{
  "norm_place": "pre",
  "positions": "learned",
  "init_std_up": 0.0312,
  "init_std_down": 0.00639,
  "decay_fraction": 0.672,
  "max_steps": 5885
}
Below are experts of layer 3 (counted from 0) of a mixture-of-experts language model. Rows are named router (the router's row for the expert), down (a neuron's output weights, with its number) and show model dimensions 128-255. Each number is 128 + 24 x the weight over its row's rms, rounded and kept within 0 to 255. Numbers have three digits each.
After each expert's rows: a language model's description of what the expert responds to; "comes before" lists some tokens at least twice as common just after its tokens as in all text. This comes from a sample of Wikipedia text that the model never trained on. Tokens count by the router's weight.

# expert 11
router:153173154170113153098148117141134162113137153146145149108131110094123144090128119150116098129137109168100133166109139120102142167109112097082114109100136108114132149123104105103146149145134143124124158178097087132125150102114089102150102114094162132179119149090151083140159136136165135147101138170165132121115167147101090118126085088114127136094092112154073144136133149113108152147136
down0:116108087150135152068123151153151151105101126130118117121181138149111109131132152131108091111130145124109151155145145139149114172098090158141111160076140133142091124150140094123151166152143141113126168104126150168081121135123115151146173122118136108131116133110145113076122120175174108100149156151107149116141096120129098114137138118098104129125092136171141134128149153162113139137150
down1:079149112141134108116120159119151095114159133131156076116146135106118117112132122125079146143132121121124132133167174073144136122159158104146121123122107117133150104121170120106153097156135091151143142137144111140113108115127174102119148141172121145155107134099068158096155129115128121114133168109117120106151129105117161096157106144133153137108138163114143147141093108110127118110119
It responds to: Content nouns and verbs, often word pieces, after the/a/was and before of/in/by, such as recognition, mission, released, used, Award.
comes before: " of", " in", " to", " by", ":", " for"

# expert 69
router:140173129159102151127171110152144131111167184126148143098122120107085144113083107144112108160143087149100130131102157102110141139124126095116110106106111120098114164118107113123161148136148132109103141166087123094108138102102108098155112092121163078136099148095153131128159135142124141147108162148150125131170114144124116098133103109094085128121122110172129144146152169117101128156159
down0:108125188161132098130141112102131115103126120151152133120185142157142153112127098171139139134123135109119116157125119134106127119119132138110098097143123157138117113148162143130137144143170115106131091124129130184169138107103123112140111159141107102124107108141142164146145102096109097141088135128096098108105101116131102105117138104105104121151118151139159148133147119194094080162131
down1:131122111127126126080156134186075142151132107132137103116156125137139139124104154138160098090138100176121123114128139148148134148105126119116089109077102142143110146120123082123104108117156141146147141113099102094136100133103097153151116133134118096143102089115155126163133115153145130130139128140171151073180079153117123110104120154119103139166106128168163172147142121106142129166119
It responds to: First token of a new line: table pipes, list dashes, section heading === markers, and sentence-starting The or During.
comes before: " ", "See", " List", " Party", " Total", " Year"

# expert 68
router:139144163155104134088123089153131148119165173133144139111126104108103159103081125151101102150155104123101164145116126105082153136102095123096120100107130090121102143117127080104117166137159136104102148148113110126120154109117084084169107116131163132145098134106142089145151140142135159148094141131183148109153133157115110106124138105087097160123091110158095155152135148114098137160137
down0:115133107134114164143120128157177129090131162144140107134119140115174124110100137143059147092137110106089121154132175158102128147098157101101103152160101129107111125142146148128120118130141148138150147109128146158148105121150129113141161154124137097188125194135109114084113121094089113115065122110129126085136133159126137130180139097093123154142117116176171159120129161128130131125129
down1:096157137130141142152084124156121103131145137144122182142112121097185133129160173129103144113114102195139148120111104107142155107138145138129152110071131177095119117165120104142073123094136155113117123122133123133103118123149164130114135131153133116145108125116128158113163143110116110103114115144130115132118103110124108106078182128109130148128119095121159108110120132134143146149132
It responds to: Digits such as 0 and 7 in numbers and tables, plus US, SR, New York, Chevrolet, million in statistics.
comes before: " |", ".", ",", " York", "s", ".S"

# expert 70
router:136149139145112157096146113139130106105154177140144141108120116113123178114097144160150117138149091151108143140096126099094145137113079098105111112085112110119100151103115087104132145139166143113094137152103115105112164104105072109169081106128152119144097144111151108153152160142122156148111132136179131102154144160108101121119140098080090164126109098175132133158137152102107150148124
down1:107155095144130117150099136082117128129137161132120137120127137145142133083107169082108147097110104128106138121135146148091142120110136062150133129130091136126147121140180083156118127110132103152099118132109174117142141151154144085158146139116189136191128099108099144143128122085091120153151170100155105136149136119168131114091132170095115118124142130106118130131133115150159143120139
down2:140173118125136093141162174098132152129143159125144128129143139178104147136144047118147119109168098143126121139101139107112132116104150110135135103156144167061151090133132119140131106140097093094123107127155103115130130087114137087109148166145094109142097124149147129143180117105129104106126141104113105137124121088146120133116139144053166138120157119107121117139126138137098142101114
It responds to: Final pieces of surnames and compound words, such as vol(leyball), Dob(son), Chiang K(ai), Had(ley), reb(ounds), bone mar(row).
comes before: ",", " and", " of", " (", " League", "s"

# expert 31
router:161149127167098135103138117152106115102171166152165140085124115112095178111097139161122119148145093150099134141090146103090147153109099094122109095094116106105099150112137088121127142146155134125092147135119089101108138100118079086161100120131144125137091138115152127163155158137128163148123140150164139094140141145102100111167128097085095147122099090151100127158150151102109154155145
down2:143132128151138149084157047158152123127160152136121141088136137143084158108145176056104142113130106146145152110127148154158124157111057105102161148122133103145096137143144110142116095113106127074122141148158125102132114154123080130089089143144137113132168098117118135130140149171139111130143119126120167108161123162136147107119133139100178133134067105136106130137108119139122118114125
down3:112119112146164147138153087103106118095149138111130130152106134122108142099139112104112181167108109131160138125145115151153173132087123110086151082127152134121116158165114096135138103103118157108135145159165154146147107114162099128139106141099141159170108132186098147095095100109105129142176141108158143110178146124135136135099166112108116140128116127095187153151124131135103115169109
It responds to: Pipe characters opening a new row in Wikipedia tables such as career stats and filmographies, plus family nouns like son, mother, parents.
comes before: " ", " Total", " Win", " Party", " Turnout", "+"

# expert 48
router:145142143164090152096135097143168112121172150143129150110114104111109174103112129155118124128157108168104132133103121131098137157100096101114104069113098116107129151122160100116153146118137129120121152152106127110124144111126094074154107113122157126147130115112161124149149144152151145145084140131148153098150134164107108115148145097069097159119125084167112117156175161112083163195161
down0:117087127162129150121152172147138169115135156069109136148080115117093110115099103116112144127133130138150133120103114062144072169126140121119145138172122156190096130132131130122073149137120146123114113134137121115164158143127111144114131113106141113118124117149129139096135101157155113127113156151120140109133145128126148166144084111095065124152142157106140121165145140118142131104111
down1:141165099114080173088151140164153141098154144102159106089125106102103125134139108126119167132141103084103144145117140113121156156115142134153089087128154111132126152094152133094108160120138122128124137118126149159143133136132092138104108160165098135131130128132120137159158134114142172125141091156100168107137098136113097149108117098126117104135149183128112120127141118089155133133128
It responds to: The preposition of after nouns like part, University, House, List, plus between and for in names and titles.
comes before: " the", " a", " his", " birth", " their", " its"

# expert 55
router:155149166138127151126157125152137138107141143129130141113098115104111153114074159159091128175144102135105143158109129083096144143130106119102078114117107129123113155115121090116157168177153189109102134167115101105140151116123094110139121102092143076166104129125161125135155174154147135147083137172180123143113125166093120102124148092104072152124114091137115154113158145119116157134136
down9:153131165123129142110173138121143115135150086122166120129124129162099151104149128136109092106144150122123092134110139158135132148155114123091141143145120095096075070126148098132105131110085144112111190133138067103151133167161059100086107100132178118114185107133134102123105134152131138149094159145139143130099148113132107117093109161163110113111133129150103120159127163136135118108157
down10:126152114115099140150141135150164123096105112126164103121125116141118136112164091163142119134125151093110156133121154078146125132114145097104186104149103151119130105125137145136091093105117190140108123142139082114128149148134133100126120101136130122096076121098133161174080173134148142118165139113150137129133144104130111141140133160123106190126107132121130125168133131131130122118146
It responds to: Line-initial hyphens in infobox-style lists, en dashes, plus signs, slashes, degree marks, and table headers like Votes, Score.
comes before: "1", "2", " •", "3", ":", " Born"

# expert 53
router:151146122146114140094117119166141114119158163156146153109138109115111159089104154140143121129186096135111137149091133109090146153119104111088094109088122098110097161108117099099111139130157153108102131161098108103118132099112072090161070103105152113136104134107149112151156144155139162170117145139142133130149107187103101108128131100093103166106107106160109150154142152120088154142142
down0:113109096146134119101145132117161157066155132173155081074141121154118111143110126126097158096132113123121106117145146084210119158142098132134120101120112181107126168137128097137122114153120164118139098162128144079117096150145144111128108071122057098124100118120188102161115118130134114100094101117123119178093102115139106149069093135168126125138104089130121169109164149152102136117161
down1:154141104139106132135131144142147122165109128174097132080114129100090145115176111088112119142122150100106127159149144052128128092151104082096082096081126130136091168136116096137146162137140191133160126139154178128137144104137115115153124117142083114122092102121163102148132113143140133152127100141118162148132079120131101085138128129133124134119106090099160157150132139124143108134121
It responds to: Short word-initial pieces starting a longer word, like ind in indicated, p in pH, st, pro, plus spaces before numbers in tables.
comes before: "1", "2", "3", "igenous", ".m", "icated"

# expert 67
router:157156169162101152111131100168131112128149175152155147098125119109131147111076134150137094142158110135095147140098138110103137152111096085104118098102113107116102157105128091102119148150159142109087154141108110106137146102099115102158098098108127123158093130101161109145145145166145158164095130149150140111127132180112111105164136103074103155125094082161109137147135163111095134153145
down0:118105184139138110127129106120102089131146157160109118106147128097118136139151123141145096108114153151110114087107173148169122165137123156124107139158133150109143158138128094142099149142139139104095118135114096114116112074112121083121089118118116105113114141140123129128102127137128146119104107144153128118091116146146128160098147162144159157136115131130151135121159171113148093151144
down1:100130122109147107121133110144136108160145102142121151127097173115124156115109117163112145155126171152125159129098158140086131151117116109144130109107122128099137140117115111145116128117151142134091129139069120171127136075160100116137120078110095156090091126104128111144115136092107101150122151110143166085100162113155147143114152146083140180135157088162165141190132115143149118131125
It responds to: Pipe or space opening a table or infobox row after a line break, as in "| Date |", plus words such as full, both, all.
comes before: " ", "1", "2", "3", " Year", " Party"

# expert 39
router:149148131159094138107144101182166110105154149154152151110124113106122158115111158164116120129150082148112156150104126114079143144110098079096114089100113104104108153114156087125130141148172146113094151159107110095126149116121105105159099104105143126139103124109155108155165165137141146147105136136160144107142110163119110117152123118072094168117102102157107139154150162116099147141139
down1:136125097147116151114116049146111134115139117137130124162143106144172119123112104173080112141133136098108120106093164185091138112059130133145107129128133113104123165143140167136147121134127089105111134154102132150169129181131105106133131101149072121112128098176127101141154126135102165159155147108161130105131109100119132108103125107127184119140171141167112146131146135147170136150140
down2:180137121128098139144125122114136150110090126146087139162178106151086162107161125082120118156136122148121153103130140135122131120119099076145088130113148132154105154153158114120144149095161128146129144117185118114124139107147104104104104133122127153136141132106131167122138141152149083111125152156099143070129109166130110098119081115151154148111116132161143174189121179144117081091119
It responds to: The prepositions of and from after nouns or verbs ("derived from", "strength of"), section-heading == markers, plus between and allowed.
comes before: " the", "See", " a", "History", " his", "Early"

# expert 50
router:164181113140122150130145100163129129110168156129139134095144098101135156122125138160136116145142128121118146142101121106096166131105104113099121107131127104084105146121131089103100139144164159108097193161080126110097134123095079122156084116117120116143122148091162108130150162153126139148119134155138143076158142144118123108160120122065096158130102080120124134142157146109091150146120
down0:098121104123178135175128121123149135126114109126099109091120155111094142131113148077105110132123142083117092130105133110084140159130097120107128151135128142148125164126132127141168126124130146150099158148128107100178107131096083174078114107121181097170078134129096123098138114108142138096119177129144149095160158151132150113138134109089116066158132190141088164110139097133177129166166
down1:154086116125113119123179153119141175142132139129189124081148139095090103145105106155122120146155111145150144133120118108126136119123111116112079132127113096085093130132105117126128126111151137111110166127145105146120146142097162141077122079129113094133127135107132141135169128146151139165085172135153126134137145145131133119131122115091111123137135132151104122117108124138138121173129
It responds to: Closing parentheses, quotes, brackets and braces, often joined with commas or periods, as in (ROS), (3rd), 'Drift Away', (1988).
comes before: " |", " (", " and", " is", " |\n", " \""

# expert 56
router:164167146158106155081102083149137153111146150145142134117143095120138122076091121141115087133156125133099154177101156107116166155111117120103089104112111105104114145123140095090118148127160157117110178155095105124104139116102080107147108103102111068154126101133173083142146155171159134135112150158138167123117100170091115118132096110128124137111111094132113138130152137124117160165126
down7:138143165150117122098091197127134142138108100149159154153108128141130157104121140119123107201136153157133134116155096128117114165129157091064142111125168108124088112104108143123079151070183089174124117150128106098126150144169145132120139151101162111175154095110139131120111069140108069128131108119107118133112130145131104103128116107103130136141162091171122145115127140144116156134143
down8:122119103153135119102180149124143149129158115123120121097148117120126150094128125125179138135102107117139146109132126102083107092114168091097123133113172092139143103119121129118092142074138127143122113111130124083103150152126078120150119168145098143120149094136138125151098130147127112145132124150122070152162130119136114130152115146134070107131134126114173125151116139125070143155112
It responds to: Colons after infobox labels, table pipes, commas and semicolons separating fields, as in Revenue:, Developer:, 1951 |.
comes before: " ", " —", " \"", " he", " P", " N"

# expert 0
router:173168123135128148091144114156136090120147173151154136073153111115119134067087118155107116133156099157106146162101150108113150131108106069114129097102117122112098134121140081114147136133159192128094137152135093075138136114108072113156098127118135070170099122105160111130167164140134146146107184150139137103145117146116124104124091119121104132112123100143094145132153139120122152160139
down8:108122139127111122078181134135143154121107148160163157124158133152117115103150160097153121110093117154162142119117122138104156135155044193148164111071161138093143165128116131099158153116099100135134141107133142153112093129092147138079129143119132147114126133155111118162153108147150088184133089119089118146119116136116123135104174128098091124104132127099139136160121106131090123128156
down9:144102109126130128090087121091077135110102129098114125136106099134133148146085138166122109157107105123133144128113101093116141149178113203114117113135114171151136112136125127135138146128148112154098158134160104108171153165131154151100089096156114116171094127115111113180131170144129120118166129102111122109140137133124119097121097117124156096142137108092161141152140150131131156085147
It responds to: Opening parentheses and quotation marks before numbers, conversions or nicknames, plus LaTeX braces and subscripts, as in (330 mi), "Spanish, _{.
comes before: "1", "2", "born", "M", "S", "C"

# expert 45
router:149151137134125152085121109153133149095143159142140139110125105102122138111087128149097112156163064132096137160093174098109157148117123117126093093105123105121120163105116113112162126160139145103103132136114107122101142135095085109181111112124142057147108139132137111152177152141133156137119166143145144167162088142122120108112125117122102160127111097143110149137145140109107164152142
down0:085133147142109128162154118139135116124134149124154183110145127123116108117150119148121092112152187114134130106108110086142139165138069152113122120136126108128109157139138162133169146079141119123066168129112120081191129109097142140116166081124143147150108154143145095149094161136126099135155114132167116144115154113136152116078158086101140095110101097113120169145172116145131110108128
down1:147126131100123136143125146148135116097160162144114155105136128130135101089124104143165095175135139161126151142096089145132164158090157155128110089094099096149140156122160121117133125126127129119097144099140134100143147131114148100149147119098176164135097136134153120149117152098143135151113073102133083105143138154130156129136161136103133173106072092101160175126145154121137134116107
It responds to: The word as in film cast lists ("Actor as Character"), plus subordinators such as when, if, because, whether, and list dashes.
comes before: " a", " the", " well", " he", " it", " they"